Below are experts of layer 13 (counted from 0) of a mixture-of-experts language model. Rows are named router (the router's row for the expert), up (a neuron's input weights, with its number), down (a neuron's output weights, with its number) and show model dimensions 0-127. Each number is 500 + 25 x the weight over its row's rms, rounded and kept within 0 to 999. Numbers have three digits each.
Before each expert's rows: "mostly gets" lists some tokens that are sent to it at least half of the time. This comes from a sample of Wikipedia text that the model never trained on.

# expert 160
mostly gets: "189", "190", "197", "196", "184", "198"
router:527474505530497493549497524472469456534504526490493505510488517508507464520495462464496482465475510473561472551502497507469509516523503487531515536513492523471492470484503494557523520468529497488485541490518490498490509556506474495520498504564517462520531528503498488498523471514545540464490508485548485485508507478483524516470518491518459507484508487507523488467444477491501524447530
up0:533500452497521476496519508495512480544481562488445528476513515487475500484475514425504478517461490492512521517519464521505508456469501496510508497498496478515522495518570502501465507439504498542508490453495516566518501471507537504492501490502507467494475522527520524528487469459525504473496535498517506541508500553521435502504518510485514509486525479498515496502470503511527484495508
down0:487494496525476474492523500467496489525507485496481542538494519470485490497481530515520535501515466489501489494469519523507455539541490510479555495518520498475478479489494502468498443474496500506519574525532506527498497534523512498526489515470502569469513492495495467457512476525514480522513460509505498504498517530483473496485459576489451489512493519465526440512480467502533485512483
up1:477515498483545504517530506500475465519488494508518530534535462498490480474511443496535535514510491489529499492481494480482520480472492515529462525549480488492474499437555556503485523495534489499517512460487529488487488489512495478543519492488482498508498498509481511490510489524522487446520525526496528533442487492525501505478413461529534496496504505480476485489508454536479496476519
down1:511541501488477458460514518507513521530547522498483482492493501473542522498514549548497483533516526489471462517455495518490513496517462504506545499475481474511523544492503516473541501516538479530484518508523489518469508483461512527481446488527512488510470459504483492478488548484483511532480513519494506441477484478474482508524523460452451502529542511502460515501514514465491499511468
up2:505481466467522472523490503515492487495455518497524520538481499465521511473470469474522537560492505496478489462505516498495474498503498571502497481476480484509482524487555524520473516518485464478523481397475519548487501501498539516492480529468502473503473500502508528513534473508500499458513532489475480517500443509477469494526517477508513509478504541470531515489513507521508530488512
down2:508487537545448502486546529477514532517525488503476493481473477520504474514517524495529478473470500467498505525502501506487426475529511503491462484503505490511502484487481526475493506519546505542481500528484513514498543521466469488497505462524487551493511477514513470458496494507502501496505479501497525493492585476526489532446488463445463514535503451501523484522523499508545506481484

# expert 80
mostly gets: "ü", "-A", "ö", "ə", "ı", "-F"
router:502452514527508534493515515503577531498510509511494481493473547523489502535496451506468515484482480482541519512508447491503476509480464444477486524531504459512457505505480469563519481491505507495484514522472457490502492517555522476511485527574505501483521499528506473499537529509484509460491519471507488501505489492479504528522481544544499488480485514478530481504528483482467471502496
up0:500496560509488535526541478500512508484499520508494490505508490482462490501520475515454522469481525501479470488440481500477522466492494504473499573555491488436480470529529503538526518503460501507546467497523449501516516469510498529513485562547482464509499532506473531503493487495516484502507522512488510481490492496467515489506538503501536510494534447474488474490511538485527482482493
down0:506495481494464532545488433547513476504488506451472497538455521495551472437515525506537515502507530505508496521516535524513502459494527536490509537472484510519511468460484502515565495464532526532516458485496513464517510457486489481480528504502513492522503505496522519511471488516487466490487494508533530495497484507491484497521526504474498521505525473505489549484481492435490461481489
up1:466543534512470497507496523493489458464517465480477444475513509474508493559521496504515496459494465514497505532530450484530516514509486462504497514504411485524529490511482510504498506490476499498464508483531498489537491507447522515489477535482563513533494499520462514492526504509488516478530544446522495468528500491493526502507474512531518509505513503507463497539476533498499548486492
down1:505468492481534489539475525501540514535512530519509507552503485465492495460463503482500462493502519487540489527496449526518441510523500519493500521532508462471536526538499506457509515534485535437496524455500501501474492456495533451479458520483527488488484486559487562502523498507512516515496484524482489485534493498495505502510513489489531461490507539504456492510494479482518480478513
up2:492536507502456533517464512502544506545508498492522511512495518478498479477489452498479479473490504486513524465504489488475464511494482504503455504517526476455489511504499489615473484495482511466476532529512493486496488466546491528478517496499515500509486512538513493517463508498500509501482497483491474492517488518472488554516469577512500479511495560511562490502465522490490494522501
down2:518512486480505493520495482501495508496475518431481498503465491479527484503510494485495510501482482469493491510483496495567546464519512527524531511504480498511484535509494558482511520535468509486506496486505480519501508460548481456552536491483526469544516505500505459522458499482585451511486469499477466472478518482484524477507521487486505496500504496464463558509515485530510525494543

# expert 8
mostly gets: "-", " -", " //", " requires", " makes", " are"
router:545464494519531532545466520495504513523502495540512485513481461466507509528503513481517554485544517527510463496491488460562493470473460488501502490488524491489511498492465494524480520494477490491509508441493522530495518497491502496477494510568499458532501515509461489512503496553515509506493543475482502513533534494503444533496493534512506500462470521537521479454472482499517519552516
up0:501474508535471445497502499512506504504516517509525458467519533478527512587448486488495526489538518496477477504481479535482522514471497481482498507491498466459513533544508456511502504508487518514483530478494525473505506498485490519469501534536479566557461503461497493482534447486512508494475523524483457474530502556504499518469503511510481524461521503488493464496518513502484504476514
down0:500513508505488498512519479506476484526531460489552524499493501508502491464503514509494520491547530541460505483466502520465514521530510511447524502468485478492454489558471503527509501496510533493448538517452497461444548472482553512481485486509515499472461535487503502474509523508474487499482520503470472500545558495520518539477484499532506484496516481481483524527546509499511456510505
up1:540465465476523530498535484474524478450457512533519528505479493527526489538518479498551507504480471494526455528481474456479507491551459468472475512493489479478543543497520487487487490491451468483484494520472512523499498480456447497529511494518506516551485508491458511478549545475509488462511496478501518497510486503487511512540505532515557473498511501513503492511507467493497525512517
down1:474492522511525513514471522538463471509495471487481504517485527475517485495477540510504530477485468491480463497518528527495580537490521485469502497506532537470519535453500490531506515480525508472479525446472503533520516495508530493451474484527541494480521488482479495525476470529510547478550472476477482524505495490493487498507537514501476464522482499532526503446475498489526525530460
up2:508505502488467509535515419489480494480463518507494459471538582467515507533530508480464502468511518494478525514523485510514518512493536514568518510502544472446468478485490489513503491483478503475507511493513513556528504479492458526539505490494502531466498509498479460466530483491540519489504495484496488472513487501502501540485517528517494537494553540508472488509541502482486501512495
down2:500523493532515491476500512541486518479482524520517524534504439505541436519498498471510460499473493470496522460468485527486478542500467533484501454544485506496503538514502498425511515498469491475519537515490502477445487485464520523503510483498486462474495519538534480515550476484489504510473476485486494543521514476495463512502537491512523550525498463524504466522501507500506505526477

# expert 120
mostly gets: " Genre", " Genres", " Runners", "&B", "Background", " Length"
router:472470553526497493458479485459493493561497500529508524489501497517467471525548529469450495477516504478502496531494520481509522519490525468519463556478518478480503529484491519552503524485491491504498458456530527547497495464469477500521517484564510497546451483488478490498491487514514484498500507465515505469454534509481504512454504510502491521508494512496474491468513503531522499469453
up0:466454510534470508503519528496500493547517485502515470516509494505462482531451507512523493509490524498519484504523502477471499473460477466511501576533476531499539503516510488538490495455531500496522482466471509529499482477467515516513497502478491519552536479457501510448488520520510511494520516441479484532523534532534514501483564537524507524490498492537491479504512493514523470469461
down0:523449460506536458460510546464492513491539492533548489507514489459508505494475449536495501480535485462498564500513522490541519517478531450495502475515517497539512477464494462525537490496504511484527510507518480513492484491479470517487502500477526529457476548500505476495503473532512472505517514539482495541481494480485556497482499482502486513485564500482486492494488511491475490483550
up1:480519493573513498507466522493507478518480568558503483495485524518474499517522462535538460465477572490468485480495479491472514506468481461506493497501540468490467541450477510481497510478495498490510492483504514499517491570479488529528527523517473494545465508533481487496475506500522511521505483517493496497492515553514494508480506511525520506474532490497480474527495450491540525497508
down1:500494460505499544464510526457530517500485534482492509485496496509515459550491502485482465533499524505511481495506484512460515540544497482497502548482499465477519504504491459476482483536497542527541471503460533473493528499463498485466515478483501512544514479473493491511518481530529511524496461485513561481493439512479500513518496483500520517455455477527490475514504553552539497496475
up2:466477545514523491479481505447523510545461474541528511469507478489484463513480515514507545520510494513502473516523509495490541531441530465517500541488498514465532515467468505534487511495442495474485472493481477538471482495488535497490546485503505464536482543493510493468500528478505518494465492473489496524458534529526495510487516492541457506488519504532522508482488492541541467483487
down2:496498531545502501504488505493468549531503521524518535455498488448537489490498496461459482555464480512499529445515496456522487527533546485535509508494550499512505513488496486494508465485487491523496469467489515545508499481505531480512554514504496514494464497498542498508525497527450471534519477514504484470499496505498512510478527444499468525477455504494450496493498481528516517503445

# expert 31
mostly gets: " Mr", " late", "00", "28", " pm", "27"
router:465504502534484463527468528487501520505504479518497447510501503482512485503496511531478490467514531499517512532477504543476536491510470469533525516470490530487531453497485512558529510512501508494498548522536502500494525561519508516503504490560490507500488497490467486525548503530520536504514501429478447454537520524509493507531475490527486483479503518505525474505478498493474560515537
up0:515523511484475490471529485523484510488498468496480517510545461514507468516498477485541502506504514554536477488518496508524530500496423504537502511511514497491533501498460505476464534490513504494549477534453481517543494510504463460518550499532491484535527488485506497508486446529512519489505492521498489509520469533529475547544462481522519473489532489494526457466537477480486478465481
down0:490489467544503510519534470436511530519478496513484495498492495562535494511548511461492495523520501549532459500490464478485516503518488505483504499486504528518464505489491516478491496493466496521520532499494487522513526481520477468472513547456489471492553481477517530501513449481461522474485478502522512492545532500512493533478498499487550495515535474440511535496515474497441480470513
up1:512498488540493516494474526487496509494523481497475509560491479443504423515501467490502518485478500485521482518502468512478485448478499486501503493564560496448504495514494526505490469485474522525487505561488518446540489492535503495487553514534507506505484517509514516503502523510497486498534474443499495528509512524497469518494471490490490470472481567527505501485481482504451530480496
down1:497520533478469524525488534495467491500532560523503457472517520483484519478536470550505519495509485490488503533542489489513471484491482491545455446512489521516535514497503488521472465512517511494534449527488505492489527533459497503561514479505486484500481464459474461482516483521496486489532490513537529474519497499500508487505524449528499495492520548479460478543488523464460497481513
up2:525486493486516528523495501495490506484532451483467474504487506505539504459491494522463547444492516521492442538447492473489507467471492489487538488529507528480498529518518508545478500459471533557531508501502513522502482531522486476513499498521472462489520556429512520513478508489495500503518496461493464500513547525502452501500497524517515509530484481510524505516488450473536520515505
down2:498489495500493503508549503441487504531485514484467547489526532523476524513537510496484484533488510561500492526485528478511481516500541497515530515466470466500505474460544497489496541500511506503493505531474480480485536469458502519506513493492472492507542529526472503530512506486452492512490501550503547467474487493461544484482512490504476488547504491462493493473481495431473508446534

# expert 190
mostly gets: "};", " |", ";", ");", " —;"
router:491510513541534493542520486532517481531509483534516499532532470470506431516488515491534497459515499495525487475488481513515516530462514509487450494521481492453522506484508503548505487480519515505531511488534487557488452508493492521483500508487468491506474496522493521508530479542502517511458475452496500471485493533465487554496474533531482536451506523539476444480508510506519503466518
up0:504496524518525465520508529499516501506515492554515520531532433470542491501531505485532506495502486491519476510501460511496526450430528494500496490488514523458474494517445504541522505529499497499548494468509504541438466526501487507486531514467494490502476510514488477532508443557473510485469500468520517493483498504517505521500476537534474520470484505518481490450497490472507521488529
down0:511543477470496490451491490467463509520494501431460493481494524475475536540523466504488516490531481489456505472496562486503485502541499535536526483478506466517487496540482499467515510501504479508459526532500518464509533502484518514536440475523518523518498495486479509497509558481543479494522530513519481472502465467468469488556520473527498493527512490511503527516493536523504497491497
up1:450510572534517447506486515490477444502482535517520491515478489505509503536486499521514476465507523490507472498480479536466532486490504465529503525470469455485515494533478516508519509498525517484508512473471539521471476481492492501534490526493490507571492503504498510469536470490555524496480513475520483531501539520522512530520421502485475498501489484493505495509467490478521448529493
down1:500488459484490485458541501520519479486465492461536513488544554489450495491461451492468482510536497466493490474520534494511474514510508509492534449525491479486457514512528527468533526487526473512530521484491518447516544497457500529493478466520524471525496462502485538504558503478513495515536537495459512498474520509496473512516532465475519491506508514508490497532526492503472506535508
up2:517494505479481463481448544511481511468500516521505475493473528511463533489502509505489516541504531513488509503507505485515503499516474520489524508530485470493519565490448523550506486526470530485484500546473514505545502548519527515492528483529529522546492491465482532520473496452509497518511479502486509464489504477463477480477510489510497523519496544433509481517479503502502415467503
down2:460495491522516525527522485533499489492530474507548505523506473547536504503516507491492464496528495502555483490511500484550512503498486464479512520492473495481521484499476458454496495499504508500492534487472461457507492499514473494526442545520500437497473570521452454486536479547482461506516530485488504509484499468481484521526476524525501512473507484498488535528499483472496494540539

# expert 3
mostly gets: "On", " by", " Website", " Genus", " on", " Label"
router:504502528504470490540494528481514505479515470539507504507514509522502490529516485483480488497537525490493522511509512514508532494436477516529454520488471500460498506436525469504488533523460544502518548504485461469492519476506492442467500541524480522504490512544500501538476485538533462482430462480490503470493500495512480528526450525505512492500505539499528521519494511510513509480552
up0:500438470486481508518480493512489478499528566535479516436497481539485476557488468531531498488488482482529470499494488509541470495497505497481478490508472492504544545527502514477523499501509556471542529512529501513502527508530473558495491478472492525485501512492493543491519524503516466472503471507498440485502480517515473504511500473542488537489506537527511513475475509527485497447481
down0:503479510508504531507431475503546459493514500525449508467480534497481505510532520547482476474474482517488540488551568451501532519508488481473473472523474483502449521487488519479512501518515468529520516510479482511501493511510478497553542489481495532472481440494491473467493502516496501516509536480526518499496532491524469496479463475505522503501521508527471540521475515507519475496546
up1:528484519519487536487513489489530560517517523566518473495484451470452467493479476530525488496506486492500506517461505502509533501521506504497453523483495519533481534489440499519471538501504511498513512487536519481474488498488503501493503512507523461511495456510449552494513467534502436490497495537508503459513515474492476499483484546517569468503488516531506481495518488530516536494525
down1:530474504489513505500498537565489521527511489521497527497523486506487460493479502506519516499495488495506488497481501478482495479531512533504480454497500511522450481512455527508513477534508524517503466500529508453439439508484466513490496456460469477498492493496516505494496533598488476523512520498470484499537527500481535485502556466477476488501514498526504498509540515535514470531453
up2:495449506485522454530502493497493507506531480481477538539524566501480470563461500487490492470517497480490477499512496515474506504488544507500538528473497486444504474465513514504515513503432570519514458506496466485480491467503510506483484516507513504523520491500503472514508499563520495484457494459509509466479492562538496508509535536490511485488481517508530486512487484513530516484469
down2:513538514501481457476492533526503502538499551445507498486481495484473533488518467484490478506518527543501486529550512503509457499475502509504468471491519515492525503547498464480462523457480431535526508484493507539498539513472487477465477528495494521537482500493481503482514501413476521503540501502503509502506478511536487515511490511517467493519507463534531525499474499472478495488546

# expert 69
mostly gets: " E", " O", " T", " N", " C", " W"
router:508484499496518502509509484427524514496504530527493470468473526537512498498501494480504488547503540480520491501528504497508530470475535500467472517498505493472505509487527471508528487440470524497463509526558466499514484517510508489507520538514469454480508499479493519501531517596478516505460480490521473516451455504485487498462494507517499477470494484533487453476530507491539516501536
up0:502481498484483505512512504528500516485509504524497485514502530496499483522480484512520553494476469471472488556519492474527469465508454497515516537561522455523452499525480505522493513508509517503480497491502514523467502502505481461517550491463501497508549515523487486491509490495467580490508471531493537521479484502474543519495492478493506515508414446517455483459523512492464508491500
down0:445467505440474537536487521537496471487479505513521495487505479486475476536459481503489539467509498497479536502505517499523477477515488510506503518483501508510489517485492517579491499543496469483499545499486515474443457502539497506478472442505531506500480541522526466519510521523498485512494539507500529514471558470480519536499533493526500469483478509493483513491554514481456512496510
up1:504496491495475490454465538449496531484541528516485512475519522507469495537508465473503508477492524489531476500486521480514476532506457494486528534469458500436503508490482468523576505441520502524494548523529479558490507525512478495496491461508476471500465501490495461507532561532523523523485513501507515508465496509488478521478494512506504534497456488481469488469509498479488508498488
down1:468511499492514522503482513500495483511484489480503467503482545478520485503460467458480529531539513495481521520533522568450478503543498480492517482481486547522478484507538480513537486529528516523477486473524471520518501516503500495489511459494561465466446496476492496461504522485512530513543521517496543519464493464501432514482506477490543490494503538518501502494456508492509459484496
up2:474472462487526495430496479455489501501513533491505471479506485505489471528484492523496481486500476490512469478534480544534473502492491493463518507487497459499511518470505493523500519469518525523521473533525480514532488543460481510472492541494505492517508517500486524499450526533483468482495462535524510495476524527469488494503549514548556480493506536536517483476527496520567459513460
down2:494516501455508530525525513471480473486517514465492444502466512508509484536519516535539459496514500500498500495506472543524519460497507436498471485466493502514473452539526492502516473503504559543527492494524498483574490508475564485487502502488517486485477526450490507476518526481454471512498517542553508484494482539532486516497530524486483497481509519515481484516481471490490494496484

# expert 20
mostly gets: " H", " h", " V", " T", " ch", " K"
router:519492484489490497501451519477524517528493544536503498501467523484497483514487477488497506479453535520535524496506481494490515476504492498487511545457545488481487468525545517567508491473505518462470508510488464501485446503505527494517546500468493531515537506522494527488485492527505530464493484498498466526476461470512460492509471536493526447483537555497467465465513524528460510475489
up0:497485450498482498532528521518547561531496530516482512503449515439507474532498493512492517454494485527522471510469502492529516513491532469492540515509535506502486432471513491560484509520478564484482522522508497477487481503528518531470526502489485551468529498492464494493502513522499498454495487499505517495505508506493461492525467495485533469489519506494492467513515542501503436503521
down0:449506509483550469497489556496489543447473488516481446530528494499504491512495513490501485523471527509504461495504499500497513488497457522507464547507507461472492530481558481489476530476455490493509490512494520513483506511505516519513520522508500492506498530528479516497503570484499501520516519566503532512470518481480453432520549481520481522513460504510508477469519468502475516505477
up1:509523498548511527477465485492535494508522487527490475534486552482535491492490492524496505491535463504506511504492492478500490476457512442512514481521504469487500488485464468552504515485488510520513490535509496458480510495509498489484511481483508508529507485496486484500524545498505483518438485463487431521551496544510514512514472541489499484548511478504505499518430556467509457548490
down1:516548471493479480533506441492463528502476476490482509481503493500508502494487531468491484497509527492524485508451483507475474458487485541461469503522473513504498507493488507401522509521495523519504494504525534522530502506527483480526518530512515492560534526473466491495498481524560522530528509499503523456490459513516509504508498482513473489492530472518469558477503469518511473543483
up2:518510500497486498513489498501499543485520452540581515501491508494486498488490470463453487492507527508484500511496505466500515543471489501524517460500472536504474499535483466535489521521445540465503509547495447515496430486500522506493494505507517445506531525501527569509504509514481525530502456515509505506477518481479491504517513486492483486511500525433496478503481482454462510500505
down2:495492497479528515482486523539525507504457478466485525513485511528475578502499531486508459543480470476432491505498503505487506505470471484532479528468524511525484460514561501480498518500463514498489491499499495539490507505502546519508527505478505512504472529526549464489477494494457509509476487513490488536552454443473503491487512482546492453492489524510479513504510528491544466508500

# expert 78
mostly gets: " father", " President", " daughter", " president", " Genus", " son"
router:507452490535504515494478470521561490536549486540461503492499461485490499507468516485485463495530527494537506488519485485513557504475495482512493511511465504520490546492480511514500500506496517501513560486488455485491478486472499467453492499536495502520464516497479514491512468518499485503419467463487497445537512490513452515523473497526525509457512528538506503498511478541508522501530
up0:530501498504522520460467446513498488524536512467473511528524533501514476535487488515548547455526510491493494534499473482532537486514469463501451513541499520490516524487447537529489549486456499530485509516521468481514496447494497477506475481500493526497489519511505508476494531502493516485437499519494503476514537520509495523526521510518519528499495528443476482474463510531450504470492
down0:532499471490474500474463533491555500483508484534451494475527529536473440453533513496495472531461513499528534479524483538504531490489460510557496510501465515486527521505504521533461507513487508475448513506504491469509496495500480456484531504535479477505522550511479474481459512490533504522488496481496523450508512516519524496540526485494522498531519498474494500512456511526488531473463
up1:497488533528514538498508453470488503497497499504513513461517495469470468460489514507443506509463501513526497508516497524522540473502511477517460566456515491540516497513500450477457552498494551526504477481489493501483486449489520463493489516514530467544499506521462521510504461518550486493465489516517503480493535459538510490482498474483490454486507491496488468460488529520521463503492
down1:503500469489515443524512527555486534486529490513506534503537503515522485499490503494501487439496489518547488463483491535489449488459502528492524483489495529499465444501480515500517489483514487484490517481498522493487526537497465520456510472495474502464498486508514488498473528541524479519491446486459508516534476478448520535518544480461533475506514505514516534514539508467531520550497
up2:540535501513485549491485483473544501558528475515527527471488490498517518476495516457484498502489485499555508485447498469489507531441504504496490498485499446513512479493476547539501513473489478499474501518471550509488527514511529463491506534484472502505490474483481490481524477533482479509496478469484474457493492508504481500517487535521456517460533518546475511465495486529547509548467
down2:499475445494472505475527533528485491491501518484520486494549455552463533503478508486514526554503547484504520508553471509488477505491511512496482455498525471494511503541473485492534471485515463487516499499532491526476484531466486477487530503487517433502519524522504493481462487516497490489464538528489513505527466489465483551500497453496494533500488508484555498504519469478476485533545

# expert 157
mostly gets: " d", " D", " c", " l", " n", " N"
router:554493480466509501461498482472492546472506497535549497495481503497528476502496450477478494523524539489498477510537496464515531475509466513481505530493515525478516465464458502522517495503465512447486468480515484473514510564505555524508516509482481468516492510491476549482499463538464520508463453488519505483455504509507454534456501540516491505458514504477495488486483499486502512523513
up0:534458506516512466527476492457516528502486468484519524531522510487515479460480497529483482510487498486487513508500486473553537527515505492490476510488453537494520513484479501493512510522439495493474512510498457517532494520518510471470530540523506450467518591507494486510490462520450481493461497520500484488477530513514515513490488515499512499519528521495555434519455513472515490511523
down0:489456449542472521520498551481532491489493503521494518527446482478514483513517468485476486521504464462496508535484473526550495500512485519497514472524508516514510541498531550482542507487480464516466482478515495516512484515530495534501465479499510483512468493487471482492548459492504502502562536437499514491517525526497441510533491506486528486452504493510515466496497469525523475478476
up1:510505496482519509478473491517510495478511479561526519487499485520502474476538443511501500508484501488486495498539503472532501499510475544453502483498524506491484552470506503526450510507487471481534518488519453480507495558545522493466526517499485500522497535501520507496532500563482504491474464503482465466447474521497491514493502532478498522507544486486499486421466489473497500551536
down1:525486539483477520514529489463546454492544503488483481497484483500469521452542470467515480483491485473498482523478496547518528500452522522498482460479495530533527491537527494462514504469520490491427516482496486507482536481482507510498466499496475494524497524524513514501538516467502490546528511504454489469506499515526525505451519487466466509517507518490511522566504527529528507462487
up2:490442530491499494503510482524517491545535526494500473464531480478449521505527504481482539488483508499520543487518498482486517517514487506502485505476471501503538507517517479532529486515515495455534555480510494501502510496493537507474511480532491516529558502514494470456527490557465484507524465499489497447480534529521505506518480477516494451496550490568480468486487507475541520482464
down2:474542490473512508518529537436533477500490492496509489490487465468492529499487485487491490522502507497532492537512539480523474464464461483534506525508502494477529492465542484511482543513537525441492468524485487517499522475502535521487471495476464496525461492434489466482505504451529549511516542454495490498532513504525532487523476496506507497518510477521524497554498510540507487497470

# expert 113
mostly gets: " Bh", " Kam", " Mah", " Raj", " Ak", " Dh"
router:516512538543513517535477495477510515519505469523492513495484493527519501507464479461492506484462503470529500545478464480546563502455492518516504513484485538500475478479531504553478507475460529493545474531522482493545483499525531473500508516526434491512479497453530478484518525482458500509460513510492501539454533521513508506499537461521499494519518476499488470490494542476485503477520
up0:589564502512484520490488476466509521511526460507494472476494510460498517501517491453470497485513499501503502539517460509493523541482495490462425494539490513478480505524511511507529483502483514501506499517504484520500449455476488490478481536528500545486530481531519504509484485497510529481482489508521447512465545492444535532530509502549518498482496507527496503509514527490509500458499
down0:492496523492498489469496499508496514494521490509485537541524516472478516496514513525509497497530543514522505489502464513501510535491470442503457531551500550514512509498500482498472463468454521479497487470523474475511473478455517528530490481489480491463524447463531550499510534521478510536545521484524471525506489497484466522450534483529540460497506527533478508532508469470512492462468
up1:472463454483512500481483499508514505507542505514503499507552490480513502502472493502478463501473493487537456482511472508509576535468492451482526500530489478523489463471550472464489519525488472483479512510502505571521506486551495498493502449561474482508465535486530486502483502495502505498519488521479520531446523511512484490453535496530506494495457474482541483476506501512504496505519
down1:483506470499520501493505514473514524482508528514508489523513537536510481488501500525526500476472502517448473500506494441539526508478537471478482523502457526519448494528473500548494497537469471478478457523499483499550504534513487538479563503500534518479511487481509470548561514501482491501472463525485436503467504506511529505499523475520512474507493471452522489480471522483516483506512
up2:516511486574467486533516500481453568567478486511476480476506524495517508521527502475473495478487509502493496527487472486543487500499543485488538541482511520505460515508496521518498502497535509457531499480500511493500490487493511488511534447494478515484503489463530503497525507499507475518448488468492467500439530506502513498477498455556545455470507503495493472508489552489489473496527
down2:495481507489503526478522504513490506497516537545493520475481492522522427510469496483509492489514537490499506505540465530441497497477480458491521501493497416475522521483481492497503512456485498549497513487496548485532462494528475447509454487500473490486529529546469484509490511541498503484527525492515494514507464493504509501517496523520513507527493538518470547524493479515506549509440

# expert 15
mostly gets: " in", " during", "In", " In", " within", " throughout"
router:475466520480543489485504531463482533502517503488526490513457487504491461529508455530504517472506479539492456497451465469499479516502475534480476531522495488538504480455485468543515546483513564478498498504551470527533491502515504450515510499483476456525490480492492474547481461491472528518473527489498493481511545526488499542493506541499506499527506526512498517488504528459493515527508
up0:527522506514515547503456481480469533523513484469492496521464462495494493524482477507518475498516470532519461514504413510483495537465464520476528475523475496494486546512503501496540477500499520504493516525479488498501439496511537495473514482505533469536466485490462516481548502450501531507468507471553528427475534534511521507495500485503508478491531509495503499511483533503501491496513
down0:519474490471494476494516490513575513501486494502496508538508526517485486497495490460501530464479485456493528524489505513546518505520500506542491478494559507518522479500487509487449552488537484491503507441526514477483473562506462492503505485491468497433519467467505455548499496493481492460507498488542481521522463459499483508478531482521525520506500507526538503509513477524531464510506
up1:496456525522528490510532492491462505451499533481502502485503461518461503475527463513549515534476518511512483489515506492498500509545526508512434499472521495507512495489490505494505560431482445499516464500527478470522488534534490513499487520516503467536534489510522508511497452503540463484487491499513477462506521500478459522480504542477503488501462538525476496486471539494459522462514
down1:456486502527476481477527555488483497528477498490483474544496457528520523516513498517550466518480494499505472525452486496517451480535493533484480471445516498506514472480502531500477479470536546500515518532516491491494521452509522496494511507537478535509465522520508487488456485447489550502479486549464508529528502506487497526494499523524519517469498486500495497534517494529478490504431
up2:503482510500492499526420502463530478470501530471495496491500467530485511477465502480496537480463521527507502478485496530479503516493534507507543508496495483484489477462540545538478479512506492500521538493475485538470526548494486509514523484501502493490445499480497502512551477489496515520503485508525495474524488502488472540487494437494512525493443503508438523520478575488475508536517
down2:446514490507468481477479507515476511513511569510467488486528501499477497514474517480524521494513478467517513530513516509559489498477490448500491504487487481468519533500499524483499468478517499537481460492480498473481505536504548505472531487491543516448536505499491472537535524528506521513525493488506450481492485533501451515502480514452547517523518477489538486550485521546493453490482

# expert 53
mostly gets: "In", " in", "During", " throughout", " In", " During"
router:493476512483515498489483519452517524509529499501526517509480497498525526546519484486518513467516488524515487494469494435542470507501467523487489511486471481512506444484472477543475517496461486474541523444527483507507495533503492443499512494529491473501494506515511465536492461528492531518490481447499515471504547547526482508484499559535528520485525503521534480492446473497507516496537
up0:517487511495523484506469495504502462525464485479528513486522485501489485502494523477524546479512464516492499529470512520498503508521474497471528479484478513532530438506450467503530529433460504501520524472551486513515511529517490486510496522533520473500487502503530510510526488487489542495539488508446513480460464541439473495516505527515506518496496495485539475421467500489525534501522
down0:520524496484503480504467523507545508494531505492492474531521520470486601456516526505487501489512495490493525484556467451503493470487469506524529454433516510483494502502469544502477474518528512484480505493504485502532460470504495498461517467473533517482529493485516530527511508515544493504483507507508497516526498463548479506499524503444515511471474474471512491491542505531470519512503
up1:461523475524503518490474520524497478517524537489504500481505479501482453477494482492495506500506452526477486498530491483522477500549504512530429472512504517538498470476508482479551529475523480487529489537528502528486511532496512506477506513494481444580553502506511522474505493482510455507503538508549483527473501543521536507509475470520501510528474502485495499517516460525467541463490
down1:486537519532537483481537520478508499484506523469491479531506488534543517500460453532513476507513539503482473524441419529493466523503492479505503546531506498479489507488484486547484509489532518484500494522533488490526528485500511443484544482459498486484485494476531495483477500504509495498529470486467514547502488490522540535514452504525499504527484515502447497524524502496509460463477
up2:493521525510544468478507492519517517518539491523489518527520485464489507487488498482510510486506521486494519485455483482459510531472455501465499477508504453488443502516523552483472483474515527517489475428480495529493497469554500511531499492494529487517461518469580496567484495532493552496459478475523486527524518535498471493483484508509518488485514492496508478486522522502529480479520
down2:509543510472463511467491498511472541565496493499468486520463458509499496511492481500483535533486466542508486509533494480506498476517476504515514441478466511550486509497534486483509477490543484471502477505499523492529483500535491518534534537509483497553485464489464486503536475491497526551544522502496520487502471513484514496491500511485448480551491529490461526503454538469472521483487